From a checkpoint of a small mixture-of-experts model trained on Wikipedia.
Training: a variant of Muon for the experts, 257M tokens, 7850 steps.
Below are experts of layer 2 (counted from 0) of a mixture-of-experts language model. Rows are named router (the router's row for the expert), down (a neuron's output weights, with its number) and show model dimensions 0-191. Each number is 128 + 32 x the weight over its row's rms, rounded and kept within 0 to 255. Numbers have three digits each.
Before each expert's rows: a language model's description of what the expert responds to. This comes from a sample of Wikipedia text that the model never trained on.

# expert 14
First names and name pieces of people, often at the start of table cells or after "by", such as John, David, Michael, Cecil, Santiago.
router:150189166119171059152140151146194165131135145121118050157104053182170093093116065085137203150085160109145074124167168107095087117128160147151146129143159078123127176133157121145089146131113169164145098123155155086112169154094083122131150131077138111196156132122176157095129153134150112087106100149066127147116200156139145166090174103116066073173156115150139106064140122143078113145151108138116145087054122100110100170130114098129136118124073166181091145135085116061110094100114110122140118164110162074151113123092131152114106122142111150160176111119156116165136104150087177119
down0:165094118069155136121161128188076095111178166159095137139156155144086175151107137135092097117153079128150074138132125104150148130173093044110092152131130171107062121140126127140096202152092084109152151143126136139172140146096087146105142095144180130110077057114157108101173191135140144127110135156148145153083094177128072118119098152093133149157124148129161183132093119134145188119112098114049113177239129132105138181106170083103082116134081149126183123174115125142170159152153134114126119094085074101159082151150149146118117139132104143189150132069106134071180108134113104122
down1:104142091165161125124160143125129149080149078102120164093173186105096167160182149177107119165146140116097098151103116114163080104141107115108123108127100098132128079114121119113186099125170112096105116074104101158129124132128165120125152161142131152153111134162134110150101186156185141135165127183076149092165111100158093073091098131155128182176161123151139130146092116139068114167147081144118104164192158114120125103134209212089094085115070157071101111192080151167115110081124170186109126194117161170114186155092110090106132143163077133182117131169130178071161108140114167159
down2:113125110133105128122111055112137103155111135131190190135117109100100123066100134111209184091108109136193095080125110094100162107170075097143081141059033165165110123156081098164101140132115125143182124113053134102036147132176098113142198154094121119142122109142149187140170143100140077163095133086149082186140096114119143129124097059137162138087121159154153145151168154132140085117110117127115128101091132144121092153157153116093159099123149102119180160144140140159148183127140107143166155143180138140147091117146112113100052155116099109163159140068157143182102155126111086107

# expert 11
Possessive 's and ' after nouns like club's or game's, plus sports words such as League, Cup, team, coach, season.
router:216130174095192118115134136161206170106130139142106092117110104199163052103095113100109210167051142108108116099193158115120072112110148163169104118136118119127174174119152157139072089132106130144191063152069126109110115165147099115107105133105150111175128124135152200107104129171143106132112140132145115187097139147145103152112139079096122104113142119144071070053176072134120181147109132141116102114069110088098128167154138102144132158126085153143101121151115118091127144107111090128124157195104134064159115105151110147062127150121129128143153087134134148158142132196097171150
down0:099141109143181108125139109132111181105115078088094117081140133140114117182104133141073192135116080097156174108146084109084128142104119051103095152119130137120187132095149122129075116115111131159131103187170106162100133186090044101110127185095132153152136111111132139186102062132093169139120110165124080185099114144143128172127102105117108092128174084122122121216221081159080123105111129125178126121115126046109089114108125111119096093141147190181143130161101124076159122142110168132136138137143109120097124192151104156200130119097151072134184125096101134121128108187089110109
down1:116126104095176113157134165089101118161097069105118154163193160099134109123201117127099118165091092176129145121197084097174093159088160156142168164149152139146121118152134130151092139138117072118159163188079116129093145123123094144132116177195167098106101114137165134099123123117168106097085038088086158146087199129090135091100102110104068138139111131108106091138093107044164223118122135185145137133118075161101096126121116142133155094103158200116123121120115133041091111153125131154134106090136065106122112175122100133141127179182086152115087130105161080135122151144111134138
down2:122107113160158134111144148131167123154117131084157160127139158136135181128105125083180082188102085104082091083108116090141129152084125107175112131198132125134123135125133123088122110133180154126105130152127125113105132106166205190112112137128150092141122095157084166184148104155054109148176152105116050130118111161133133105158086114109173115145146118185130163168093056067145143132172155108120135164133127098118160144190120138113113165151183222117148126199121072143126102168143090140122126170127058208133131060114115156099134184145148159125074080161174164093106109129144148073

# expert 15
Single capital letters, diacritic letters and non-Latin script bytes inside names, transliterations and IPA, e.g. Mĕlayu, Qāharān, Japanese titles.
router:175181133123164089156107135150166151131133152124105099137104096140159112092084037091132215171093138099161064117169154121106094099080135120132102127120136098087137170125168122105128148105093148172154115119139140152096210153100078102160193136101134095148176077112197177103105122144160123116059102144099169134136106137157104164087186115104088067136146161163091091120177111149094123139164083088123132092089129096130124164145151127128125086141134169160079111157092141114094144066100109141156149181093129109164155144112145102116102126130130119142177110133155151188149044154038139107
down0:128135141162110130128148132152112075116154106124130159045170189137125112098151091106126123163138129140123088234109136089127157101139120094142112131094058186146161167100138155160090136130111150142170114126162094063143074117173155122148076101119119117125137146125141093125100175152095137102167109139069076127160166084155178166138159142170122174111089147096175172145127146148137088158167089093083161119160107133164146131125159188127123148049093098170179130187186155163158121139171131120138171162144237122199114112130083117112117176101130114105140158129130113092124098136092082084
down1:163142108093185035092134095114180147107092083095190146070101082098137115090130078078124093184108071138121113114173166155076126123055138138149111103186130122109142175131152108106116162129106119137107113097104107150044135150156117081120070151132100166125132091116132155087140117133120072140137140140122149110166171114138147101123139164149166066098143162149134129063115134083127145084113088059192147123118138134159100130175083099107130154130092141132182110135148129042061131133063099096157130189133126120152140114156164115148184128115144138157125108111153086172104044142129137159
down2:124148137111146130115146140111130121172162083107160183093134111108153118162153138125155142193033102111094083138087098112115099096103204148113131136118112172131173120157174095131161177122168126074132123118092137122073096147111134123118191124127103191125156186126120142091197130110182150137134111104162139125089102090118140101118129103134087154082127138083102114166101077105109125154067192108119086143146151173172157104136145151188101095163145171059129184081141131121131113184089103236107177134061150151176108078132113156128131089157110130095128145144154093191110142154073136143

# expert 4
Prepositions and conjunctions right after a verb or noun that introduce the next phrase, such as with, to, and, by, for, into.
router:179128120108183098140154102125165142096138181179109077165056112162161100094099110125092149115060139114143102153172185110121072126075136135132091134101153125105148120175139143092064143135114172167135118185125122083144148148096112125117135116068107109128147108130192172060138134142145115083087133159086162131133173149145055188087156090082089098153145083170120093081163099132059180153134126117113144112138096082095094142115156098139129133187102197158109101123122162078103153070073138126138141150162154102144117106147115138145161141139130157155161133133210108201146123175122184130
down0:094097118124180154109146141138160143145145134095101104152092107094129164109128107140137094087135130053149150120124107160112178133140105143098132122150164154133125174027059124181117134160188113073142136115139117135100061077181113163174084146107121153182128126162052145117151150140146161194177163127072126141121134130156164164158107132104099115085160107132191126124106096151163146086151116036102211127150120122131171109179150125130069112120154117156154173149155175154155099106160117084084150103140135130084186105192154084137146175095125110100158097193117161082127122142148086136
down1:134112114105119099060129158112117128138183100114153098107121083120135125193062046121099119108101140137120121118094153176099171109114105189065069203137122145100071088122121106087122139125074129115109129163107131105146139132098162110076125189134092089082137126133132095131121155114145072082151168121109143181131172147129107108142144207185113121173139148121100138133164122081101080118139147115146125108075070157154132092105153156096138081158150171119109121113131160149175169068111093142174201139105116107153148144183136116203174202066125134142107109103199095091134177111146122115
down2:143103106138160159138124148104131142124168145099160115116169139181198129137141131098111146174054043117106115152169133117085150152211202158119089149102125190134155152123152130126065132130116111097137152180156136132115091106121132200039156098136196108103119122124132130112195127115136103119162096090070113169118108171170136115149069179147113157157148142147125091149168129135135126064091123080186105172124130165191119077099151113102187090148151138109118108084120087110108119161109157124141170195105154137126145110155082136096140142064158083141140139142175170109123113167140066092

# expert 9
Auxiliary and main verbs after a subject, mostly was, is, were, has, had, in biography and species openers like "X was an American artist".
router:178197155117201086159134152137176112123122143156118053113071076195158092123114064097153168123081103111107084114160140105131110135061104123160139151101138120073163163175107172100087126142132159160131111201092115067070126141105059139109153127088123110161136098119169113083160119161095135149084136133124142152108146143141103164071147102120088113168146088128093101113152142151089137146130142120159105106098122103086120152104163081130111126188075161179083137118096119069099136100081149123162129149173184097140114091119142127111108152114127159160176123125193146177174104151077205150
down0:121111155108142096070115080153121155116087164068173142107087194167155139150144157109100174138103106065080229117141087092143167163109134107111103135158137090053141137101134156151091182138138136108135133151127114082152155135102173100047099111101100148074146129133151127130190188160121153074117147099175159115147150123120114110150109166144093178088137098117123146188105147140132175174088141179127073119130108116127074181121077096132108151099171109148102147086112160134137132146207157157188070143115129103159161158159118134161156136055164110147170130138094147131109130066132079143
down1:146126156135162088164151178164120157134107144154125107104106055144114196158115085123125095152167103150086173159131087097161120121113056198164152101099117130085040138143124119167157146156183117096163103121129110095140183076107106097073077109103155141133149049136110107129124141088146119146090113175106116083141144139142138075133116095144144117153050085118096193129112130144150124109111063119199179081140170146106147105150090166141189154159119105151096088082164120140119153150124141151183130150106176053103098154077177080175110122137127111128136111107157170188129115152159113140
down2:126142087176110140119106077184144093169100102111136177092129098136131163052124110112075069112161095133143169142142158156151205099086094091135095110089124169114171091164100157109120104149155181089141127151142141114138142097155118092125128124087147148149086162070162090118142192151128181118142116157102118190096115150156157148134137040151100119046117112107094131154127135149089108084112074088085130113176076087109141112128126196108117110166164154131148182144148128113113124104141229096054126144110156118094163170131074098089126147179125067140142103138180130138142157134095115157

# expert 12
Digit groups inside percentages, vote counts, goal minutes, coordinates and dates in tables and demographics, such as 30.8%, 85', 68.80.
router:213167176114161067111107094120181148112134152195112063104038060158131100105130039108106167156038093097102120127161152111156120142141137134150112135129125077115136168161140119135086119108074143170151110113106129126097155113096092100100158108105136092168132079117140144102164139109158101150094125146117119211120136151132063163077162080108111086130172089105105109079146111155111132138146125139101121072100113063112110182111154103113144115168075172145085114142117164071124106073110129141129120164097148069124097134087156162130109133140154193135165111126165100172146088127098143100
down0:153085075125111117152128147199162117146094141138180148150106128177114096102166107115124152135091171154080177152124124151109090188129146120101147200136101160108105096135098095170137131165136110123103107129190152102158171225115130110112118108165140074095070150109136180089102151130117145128134159089105126094144143131079134101132121155168158135151136138127100094180156145110196170162143149136101164057120143171141147106113144136097075178120088187129152135113110185066135118159071116079218111116181101154142167106126092127200110108092040128127079123148133159097136139070135148095
down1:100114164072136143095173123106176136126147156114115135130171111176117129183110086137144123173133089122135114084084124214096143096159118104117095093114109124121129089197124155159128075138115117110130119130066118074081180186111177190156125141086107115108092099117086083158139088096202089135165085136185101163087106093111085137144137132193159124137087140162098118140130176146099134098166101081130140162141137123156126154106128125108114117087198111121122094186117095148109078125133168110046130181139103109153057138137139095099131169108181120168173107198120113116137068079144145184
down2:126092088159051110092133109142158134174183093103135128048205111122147105146141147131103136127165122143088165131145155132051143159158123139144152126123140126156147174082185124130137092080147136066133079153127207143141100084130096132162078136113115080190167117157119122144165082077195081129112183179140143066102153118112120137100165097137159125133090134135165115138141165143126121130122093094155116111119150108106122127106117171137174126148107115134059128146095075135097137099111127023170054142073134123172124160140115106130111112159094092214184132143094108182119117156140138175

# expert 7
Commas, semicolons and parentheses separating list items, names and dates, e.g. author-year taxonomic citations, cast lists, infobox fields.
router:157132141092165126184090158145170140115127183117089085131064083173124136096104106114119191141094158101160058116154145105120091105062127168150094129164160087142131154135130152098114159094085163159170091148102184142073150147100111105155148127110120096134136102107136123080155134138146127130077166147083136149120126160142087169057197138081082082130146153159086104108145106173136147124129096094123140107111109095135069175130153107121137125186093157184095128148095131091106105086099125125137184169109143090137086150089153135138133144126122159176190147124234114216161094145118204105
down0:151139125209134181099070111148115157117103120118180195154091139097149133103110164141176099099127137103118164125120090179140172130119134123107104087128184143153196128100120103067170129165117136118127166159125119124122116105130125132180149088157135089128166133164112159124115090149150141128164133061141063085160096095141103116138117061134150128080121114170104090102120133121121092160081136093109186110104073117173097075095145100093154138201111047145204073113132086102112101111105101112160140117007103146162137136117127126076208158126117139119123168152113085141110163091089132150
down1:127110185150149180095188114110174167153139125114101110101109093108167067140125196113189149083136151155149115113081100097047127103101145104110083143160130146147112152156101111161141101114092093107116087092114112157110192082096089127130139113094147106122133124139071121134110128101125170157089096188109081094158181191144131162093115148194125097089147115070158114107109158177102102162109189085146138109099101094155155135133145161084115167107114064148135155167099176112141137166187104111180137157145128105133123154146046095172082107076143129058135098079116132177164137141164099081
down2:178136110126143090151172194141167145094102056115119169118135149116107112128039099137161115127089099069064118142118147143160078089105094105132136180087106119139090124143129145131085147117123167181170125131142133148121070105124085097108062111096155168106132109177124145200107144169144112122176175140152073150138109200175143141168146097105106134112175069149083129107155116140160129133121118131165139104170091062118154160160132128107123097171066137161121079141110155141130078097123108118072073074110083067123095158173150105107140161112096208149165070120142095124129117133083082112

# expert 5
Line breaks, blank lines, list dashes and == heading markers at section or paragraph boundaries, e.g. before === publications === or after infobox lines.
router:182205149157213058209103144169159169129151126146110081121102083172123115046107091103119171172120153144103090104170181100120093111123140104175130160146122098106162117100131158101097119082119162174133125114133167117145159156113094151125157146091110044185126136082129131090155136109128092078078106138114090146146163171110163109077119110100048113129144143133124130102170093155132179162144109086090152130098141069164127138103132105118114147190149185192113143140105119083116126115105140136145146155113111116210132153084151133136099166114131115178168125143149187164142127153066160108
down0:109099141132123170111120111098062218189128168165060112099170148068162116164119175147148093150171115123149113184131167111077147109093148174113160166148138104125163116138135157131184110088162100084091127131113151126142128177118185116104112169163108099076150096145094121168125148139137110094175161106135112115172105107148127081116123102150098150145051157097102076176139106129085095137103183073148129157112148182146099145102119142124089115159163066127169134130131163059109078213117094134137108181135118130120170141150164085148171177091131077089113073120152123061113170104104130153
down1:078148176087098111152067119148142087132126213112124106136211092158151133128180088118218153106070133127128165160112104104163132139125124080159105106108134131094132123126111148127163178076088098162170126155127159156111118090084130114145093178109070109176094085170116125128115058178180141161135182154139132141114125155154122107147160125076106145106114129161130134101162076125138112142149065133099071172199119112124152101133131139094121104131117148169146081157109139107035126191136102106106141193169154103123170146098087204160115072175107087148169152132141134124122143163088126113
down2:115140029137067153124116099151104160150088156106202112133063173111163151124153105171165087102114136139108117146135108104129135204142126093120079055065125116109156137162109162110056098059090108146116176162129125144024186109154119190183153202082140139088112117140108230144168138120139125127192126165102123156189125150096104119132133139079114158181156150128136135119124107106135080122112147103136121158097140157104108093106082145104105102111104134128098142131120165090146103089141125107086154119090116111171143164117110139147138135148131120103110155101121091084099097132185155176

# expert 1
Pipe separators and colons between cells in Wikipedia tables of sports results, charts and track listings, such as | after scores or names.
router:173166140094143098146098148136147150092124168175144089094088095182126140098104064115114181191067154093110054134176113092108117104063123157133120129124137108128146186148106114100110138147095165144127104169083171095100145122085065109137144132109108099134144070085139145111155116145115141094099119151071139168110117196112073161078208095071111079136152098157101091130139073182098173184132092099140107121071111065112106193128188124119102113153128191157106146155101125114105106099074121151147147182105182115144082144102125153117160153142111111156170102116157127163124090173120159137
down0:158119109160136169114183096096105135092127118116108061129134112105128158115121109149102130092122139147162128073096145148152213123163086163146167211102088123143147143153087094136195146138095125143138087129099164217102063101083173126133148119074112118129099134083112091142188164108151102132127196149143172127069114068103160179133159109077109094115133119150118094028176155098117131119145157155145105095177116165073140165092109085101151191156101101131146078088086191146114140100155150115110203129133123161165135085112096125134106144148145177115138143125120103138154119124092171167
down1:124091145157078085095136185127157160125113102127169129076171149080124112137089089092142123112195111105123137169134136122190126146132148115108091137169125086158195107102130081129132133147136087109135109118116112129172089123128140109148166031125126094129193085095109156177159164107143168101185122152137088076125067114113122112168137096159145220124083161133165101145151176196125128132109159153153154156139129122112064063140192084172161169147102105128140086091092157153090130164116113095078116117151154084178124111098146166155180097148133137080077128188139196094153150119117122097
down2:105108096115159151100195107114080092114143122159087123181081136123118097148154169105132176124146116159109117146121093148151112142209145076141123113040122137169123163103152161044131138081161154138161126194137082088158174119153126150140095093109066195108158153091139142099142142097122166091108179091155105106128130205169106145092121081148194112086130119109098149100099154176119159101146116146143148100110137100128102073142098077146083140110102131124133146108073172129125209131172138199103135136123135106163102091149144158142121129096060162166171122117106125211110137073090110112

# expert 3
First fragment of a longer word split into pieces, often Latinate prefixes like con, dis, sub, trans, re, in ordinary prose.
router:180165128151161079147144107176186145140134178145116026139102060159162122102133052085115210136080132113110085125182166129149110113121141160148142133126169091092146150134119112135095124107117162176126126162121123134060099108132075126117204104110124125196127088135173148061139137125138091129088111174139133196124190141130061138076193106111084100160151106116133078082144142153069146172152095156104126092114121059099102160073161078125123151167109154177097127112124139091110143084091142105138147128127127111153137142118092147124057140143143162130145112119146102169160116167104156105
down0:109200128210070122113183171147143145142178109110119119104133193123172137115096160146145100136134116128113139157096134099100126138123152086100072113112150142130129129099156144191114145094129051087078071113154047143140086076107134098149114091148113064100107142111162069100117162120086183091107151160172178132152054114162102155128143171158128100144082116116189120193109130116124080144109151122134100099151149157108162145196061128086112133160149092089081152195154096150154119162117105148151115159095124164054133144121179081160141063117123082146108097115134131120150132134132106093
down1:172091122083092132145065143155104136169106127177094096118152152105107115144117120150106188120128167166116119179143118107127119137179163139123096110079167108128151121098089122129115121084044129136143082160148173029116132151163083170086122116122125076140115113098109142096094174148116096104155146127143119150137092165091102137117139135121143102147170134135104110119008159102164167147128104085115186084052112162124109192142158102176192166196111153131158105151155120113136094109094109115156128112169097209141125129117151180087102151121134131140084057123112104135130055188124146164
down2:118139171120092128101086105122119126109104164099105115114148125059125107185145161095113158164144134155104134176155147134151107165110161147068064160193121182175092089165096156119162156125154122097120123154186065150184073120145120118124107166111151149189144060144130055124168122101206125188169149164163087135141143050109066092132139161138108154108092090097151136106178136151174138144155131097128141076108134093177137074117134152142157139133179140156134142108107075017171095130101188102102110128149131143133162120130105091099170147113126120178094145090144132086135109121098113151

# expert 6
Nouns for institutions, organizations and buildings, often after "the" and before "of" or "was", such as Church, War, University, military, government.
router:183197141128190094166132081134196119091137171152131020137076064203163109084100096075113190151082148148098095117192180118090109134122152147157128132154134099079133181120141143113107123133120155201132125107118127139055111123133095121127161122073127124188147124140166149098160116141169120103075106158108156137139158162130102135096204093129127081125159113094086068109147113158107147160160174131134138093090127096099114157138167082086127100128095116179074141117080149109121160106089118090138139125103094102129130095109123153081105162132100162131162095115159115189159101120083158112
down0:089171130181118127132136125091147154194214112179089136140118154121079150125199114096196148101078186161118118148117080162170135168137160089163152099101086108147149138189172094171150164124141147117126143164089088099173116155166148105092102108133149127106073174210073153174102105138167151160135112163178126183114143085165062119159133227151141085139134076135118148150163083125123116124072102135153143148185110148168132089121122188128129087131164110099154120129101152174120074117150138115135093182109085134131123127154124138172168167132162133108092167126173133136138166154141123137
down1:107098119108161107141136194130082117201107114111091160115124068170151158125189085124135125077033114123157185098135153099121079114107126114176103132092154071165108101143117135165156170096173152108114166127129129169148061129127125084131151155148176153125090133126148112127083092050092145129090140149120116144137119118151117152147099106166114149119116157089120066117099118086115131114156109148135093122118128120099106173121134172195164174139104170084158152187126099139084101146148111203116160125120112114111208141216145177092039116151109092100125125163065110096143162139153102077
down2:104093163131147139106143139096199070151100063079162177156157163116109119114191112112123158140129092108089153124072170121102093128141167097154151136035120138212113080118144158113144154139204099088130154154155132117157079204099166095112144135126144137144125143103158172084081177111147108076127065141155103116092119146146078111092122160157165136128112114163082123075119141150086147132135170110165105135193132125169092102126146095111143184130076115126149113085169105121120123140128134068085084145106127162150125123152119113174161132084120080180128157164071127137086135107030133112

# expert 10
Number words and adjectives before a noun, plus small numbers in table cells, such as three, five, original, single, different, 90.
router:178182155124177096136081132158230153126158164157116043149121050143121102112116103087105182168065133101119108104137152119157113127086135140117112101120170096075150173150119150124094123116098158152154100125079155111104137151115070109111119094128173105136143117076138141086136144145163074119074090153109117177140168156115100174092155109083127096113186092131164105090139113083102141150123105154106093092101099083146097204095116061139138155148125211213103094151114159089162148120110104155167147129090131100166087074131137178143108173124111124137137077115144140167133150168097143156
down0:098169125108045134107157044113110127089126129113105149144138142131129134119119198126170122150131120112123121107171150144127125147150159082063090150115125153136075098147078160130106113124152102127136101132103147140116141036138135113125115135130112118130170158114134165103141131160094098155080112133110100113107105130194097177103106133171144082047192131054128135089113114115167120135170151142167132158111099106155156110063127151174089114150079119158144092155154193115058150116064161115120157168106135044101093090113161121171214116084147119125058149121180148081126109206155117165
down1:129128148125123149127149112111146114122121130157110114168177182170100074086080183115125114069093163132100082116133131117140061125127130126117112160094086088171085143176077104107085129105128152167144140094162020163083135100089159091136157165126190163110117142121131086134094138098148124191092189148141115157144141161132101067145131118122093066129047160101119141112120120141131078140089106093136126133127115121165151152181096186094061037133107180068125092173109120092139129106075154162085150131165144106097131166156140085105066176136093135115123120079113173143118111101089116116
down2:149118101100160149150126138211096095109097125143084165123076141058104168120069083127156097155097093162179149133103137192137174110124104073156151121078161148137163159126207167119118129124154099135241124148122188101106133147156139148167154108186083108090138141150111150086130097144146129091117059088079099101118121203101074140139107140177088150166153192137159124087132160129112127158165161129117166113142138132126088101116138073181095151198171176123114138151160123142146107160154151071101119133107178115114144141121094144151127112125098067092166113152134071160117101106093120147

# expert 13
Prepositions like of, in, on, at, during, between, and the, introducing places, dates and noun phrases, e.g. "Railway station in Bern".
router:149117147136172122171137158154177098119129132184134079095080134163150104092104120107124174148054141119107090106181176095153065122099149142165100122119151129091189099162114111079099127149102177145135083161112146106133160154113092118131156118086138111156140116153167127111151126163122093036098064125059126142128177148136061197045108089085080115152149079128084119105168116125088152135139139092139109097110067078112122162110159123159145117196098140173082123108114148063116120106070129101142150146111163121188140120093102147122149132128118166134196127103214124181115119147095150119
down0:106148166166151120107117169137114135149156158120162147157132140134107109164115111163152081073089112086102150096099123047121128109077109122142166124111152151048185152114107130106106129104086126145134137077119129122132186135118140132166105154080116101136096151088181124128075149160206153158089152189114159109089121118082122125098092100040109119156126095177111141114137151189130137146150133046121127171142170134106116167126060129200102173078104082165174081165117126124154155079103114078124074112139147115115149152171138117105112175193156155126145112156157071105140104110099202060
down1:140088127119155106141126130098138204104094143130145059163186102188139142079169099098117151196148152106173142083142162153119082137064077189099054082124125091106051130120153086115162061181137161076131130128128129099093117091130126196086089156121130146180157108097157157123080122133117091133144133135084103109064095142157085108112134149113088115106128143132169138122150097154161084098147129102141098106125181122117104085132121132200142169167136133151080159122144093160098131139127167080132142123106127117088163116161177076103194099135099144078093126193130119109213142132154130131
down2:130109132140131129110138135175175067113085192157117138171179162104158110120083207120130129163138130108134156060121077098138109137108164145192109155135105108107104149109118098128155083154112195223109149151093114116133157118094145188163052139147082109167133153101128138125108127114168096168137105115128156194116105176179100151126134128078078100119112070155160106086157189116191165093123106125148165097120139160114164159114127094089120141143113128079136156107105146120140061070154182071100103070098123128139125077146174118095100142127171121166137078156072129146183108085169122105

# expert 8
Labels and heading words in infoboxes, tables and lists, often before a colon, such as Manager, Genres, Released, Label, Country, film.
router:146153150119150121196104107136181158132115189128160068120105075164185102082092066074094206163115160148152074126172134110129047121088146154139123078140105089117132148117124154134089163140106154185127111157084141159102173131130092117136198092093159127178148116109149165100114102118152131144088151135101141155127162145106090137091143094087081078145179122137107086107179129149062134150151085109128113110048131084092109130124155094091154107153084139191085163171112132103135155116111149134130144157110115086142086077099112134093070159119114212145141126164169114166112124157070154107
down0:126083148098106162091130144154102154166128119141142166131116089097141129131161123147130182114157167075098138163188129167151158069150099147139109139090125164150062161173127186190193158098118143097159072152095185073130139095133096185126107140128091132144125101153104156104163120171110104103187193187089148064134135128117125151148122119116163142120124112127070065092067099085130109140105020134121133136123102106076119138173119127094082140161139156117174134152170134077118115184116157130123082168162088151103088148134150140070151161062155133123168131096124169129130210147133107099
down1:088160097157121085144131111187194148125178070101104167094128136148137123141148117133110105142134143142149139138105131105140154105143089139080100119189097130133095115151058144146112130093130131049135138094198051169149100131188084075153114156116136171134199126125090146101105167109153140093160117219083089174128128119126114133161117172088100113122135186119116128116098111209079108100168165108077090118145123109121080128111152114180151121097181171128088143095156159066145108143127092153143153107139146166137126138156076163175108131126142099098168167103111112058154094156180211122
down2:076124187143141094100154083132126116122125147128077183179102131132203117147156212110154107169198138151124110089162150089145155133160192116161135132083107084169132120150107100163092138103132124074153130131116111125123170143152141088195161190108108123141155163061159134116148126096164113124126068130145079086143148092143159081176095112094104106087073090126156143152092120123123089141106125116132169141165157120137096064127139134134199142070114057141067160157130071075149150131122176157092123160148131123106079138129196098176116123134144110195107075129116175128116117114122056123

# expert 2
Century-prefix pieces of years and their final digit, in dates, birth lines, ranges and sports results, such as 197, 201, 198-2.
router:163156163126185083181108136150160137118110194148116055098031053174148085102086113118124187174056124155136102119176138106144093137120152155168131133144143122123119165151107162125070124146101154168158125123121154124108149139120070095103117125096121125172134128083130148053154149132126087140077095151082117207120185158148089165074159146124069085148148129105123131106172086155105158152139119136128142086046113086125116141135161112161129153168106173161087127143102118086108123097107138134145102162085156070158158159135152192114095149134087139134146098140156150174160095156081170084
down0:120142133162170085115067151180100156139193121172199131188093119127142114100104112165133142190101194117156120155097140154150125107090141094147116129153087139100144108185111091105107066109127159142111139105187138084185129182174120148113081117130140081157160075127140144132071129146091154099094135149189214099143142116132099198125083143120137117141088076140131140122157155155152160072119208141174095155083166154099110117093084120167111077131132158124137129090154148150127182125145160092092152072124060087065131155126110133122122085109151172150098137127158183169135087098136161120
down1:096082179088173123135137153115131166155162165156100147132144103163155175095144134135088120108181133124176105197182129182089168135145084125133133092184107131138127110157138177124134129052155160122121129116088158122089128145141095138098105109079094150172106108064071100087129100169185168129139119134128195164114159099219124078159108137082181174151086139133103078134088191141151115109157156126102135130122106175162157113148120133105112194151059150116133180137122107133098112109137110159134132154124123137119145168133163145117208128156154094116133142212211117086191110170153110121
down2:125143133150130035092154116114135150126147136148103155150136103108107113132099085087065155137077128131139114120143177125145146160092110090119101171093157099152101113128134095107114159123136128149141109162094145183185171172067165145144079172152147072112098169080180088075157157121169149141150155190139082187072169095143133163111119117142120175207124111093086123130163154098060101111131156122089123104097153121119046137134137124156137111138082145154119112110108080119154170116170131169131174101181137074181170201108108121129114145061163199183118071107107146105119150111090110160

# expert 0
Middle and final pieces of split foreign or rare proper nouns and species names, such as Kas-par-ov, Casabl-anc-a, -ley, -ford, -idae.
router:150150151105124096144146145169200101142118160125112086143121083114165100065058059036091211179063136123144088099149161075143078118111086141197123137167156076130143196129157143112106158092127144180117094168125134149098168139145110120135197133089122109163145131139162145084137120124174100122105154138060127166104145138153116145074182148108099103132150130185108104088143137183093141168151094136106143098101138093118051178121140113118098105141103174166106115160107134100136131120138129155150121175120188083186119165103122133123089129127146157160146124134156165189104101132074150091
down0:132149135121110079073119113080153142097084103117200129127100104126105120113123182176159075122228121134135117113110136122127166114144115136135114135092157132123125155113130113113146174160142168127112117066148101046138078122113104148140141176114110120121143093209117182112131106110107131105170106126087131072145161092131100101161133154137170136119132109075165121156101138118199083093122129160168150122028147136118142091144094112190186106062106081115140143094082110088094116109116108075150120131141188161119077167083200117135149192129108115154136118117051069125133123124183088183
down1:087122078101199075167109129107125100121150064160097111141176113233116137109185105122086169070138158138159067133137169136137123162089136098116147089167124135113097141155111126203188123112129118140121149082111166089108105184125140119124120110122143154142148063169165113131133106131118159119048126116149152171100125107121109094147131091098123126141125096132109129134141122160139115131161124138102115158150167128122083162067163100138118149148083145152113093125074172102149165168149223124075137106091148116168212155138139118084103149099132074085089135054078138072165127109106050135
down2:091071146120097070094149144055129126151148100116148107132155092157142076119074146117169052173134077120092109091089098132081121105138153088120056092100151152139131117125105211106092158144140166102139092127170095171153104124094192074120100092092127145131104117124133093132053124145168126134114154114084140138126130125088073111176126133146088122129066073097106126118165081139128183191145127114135115117088151115162162086127092146159111135154127193133120112144083132147173154099078135126093163078160073109137112127099143124165202158088123145092163103092128193197154164119176155107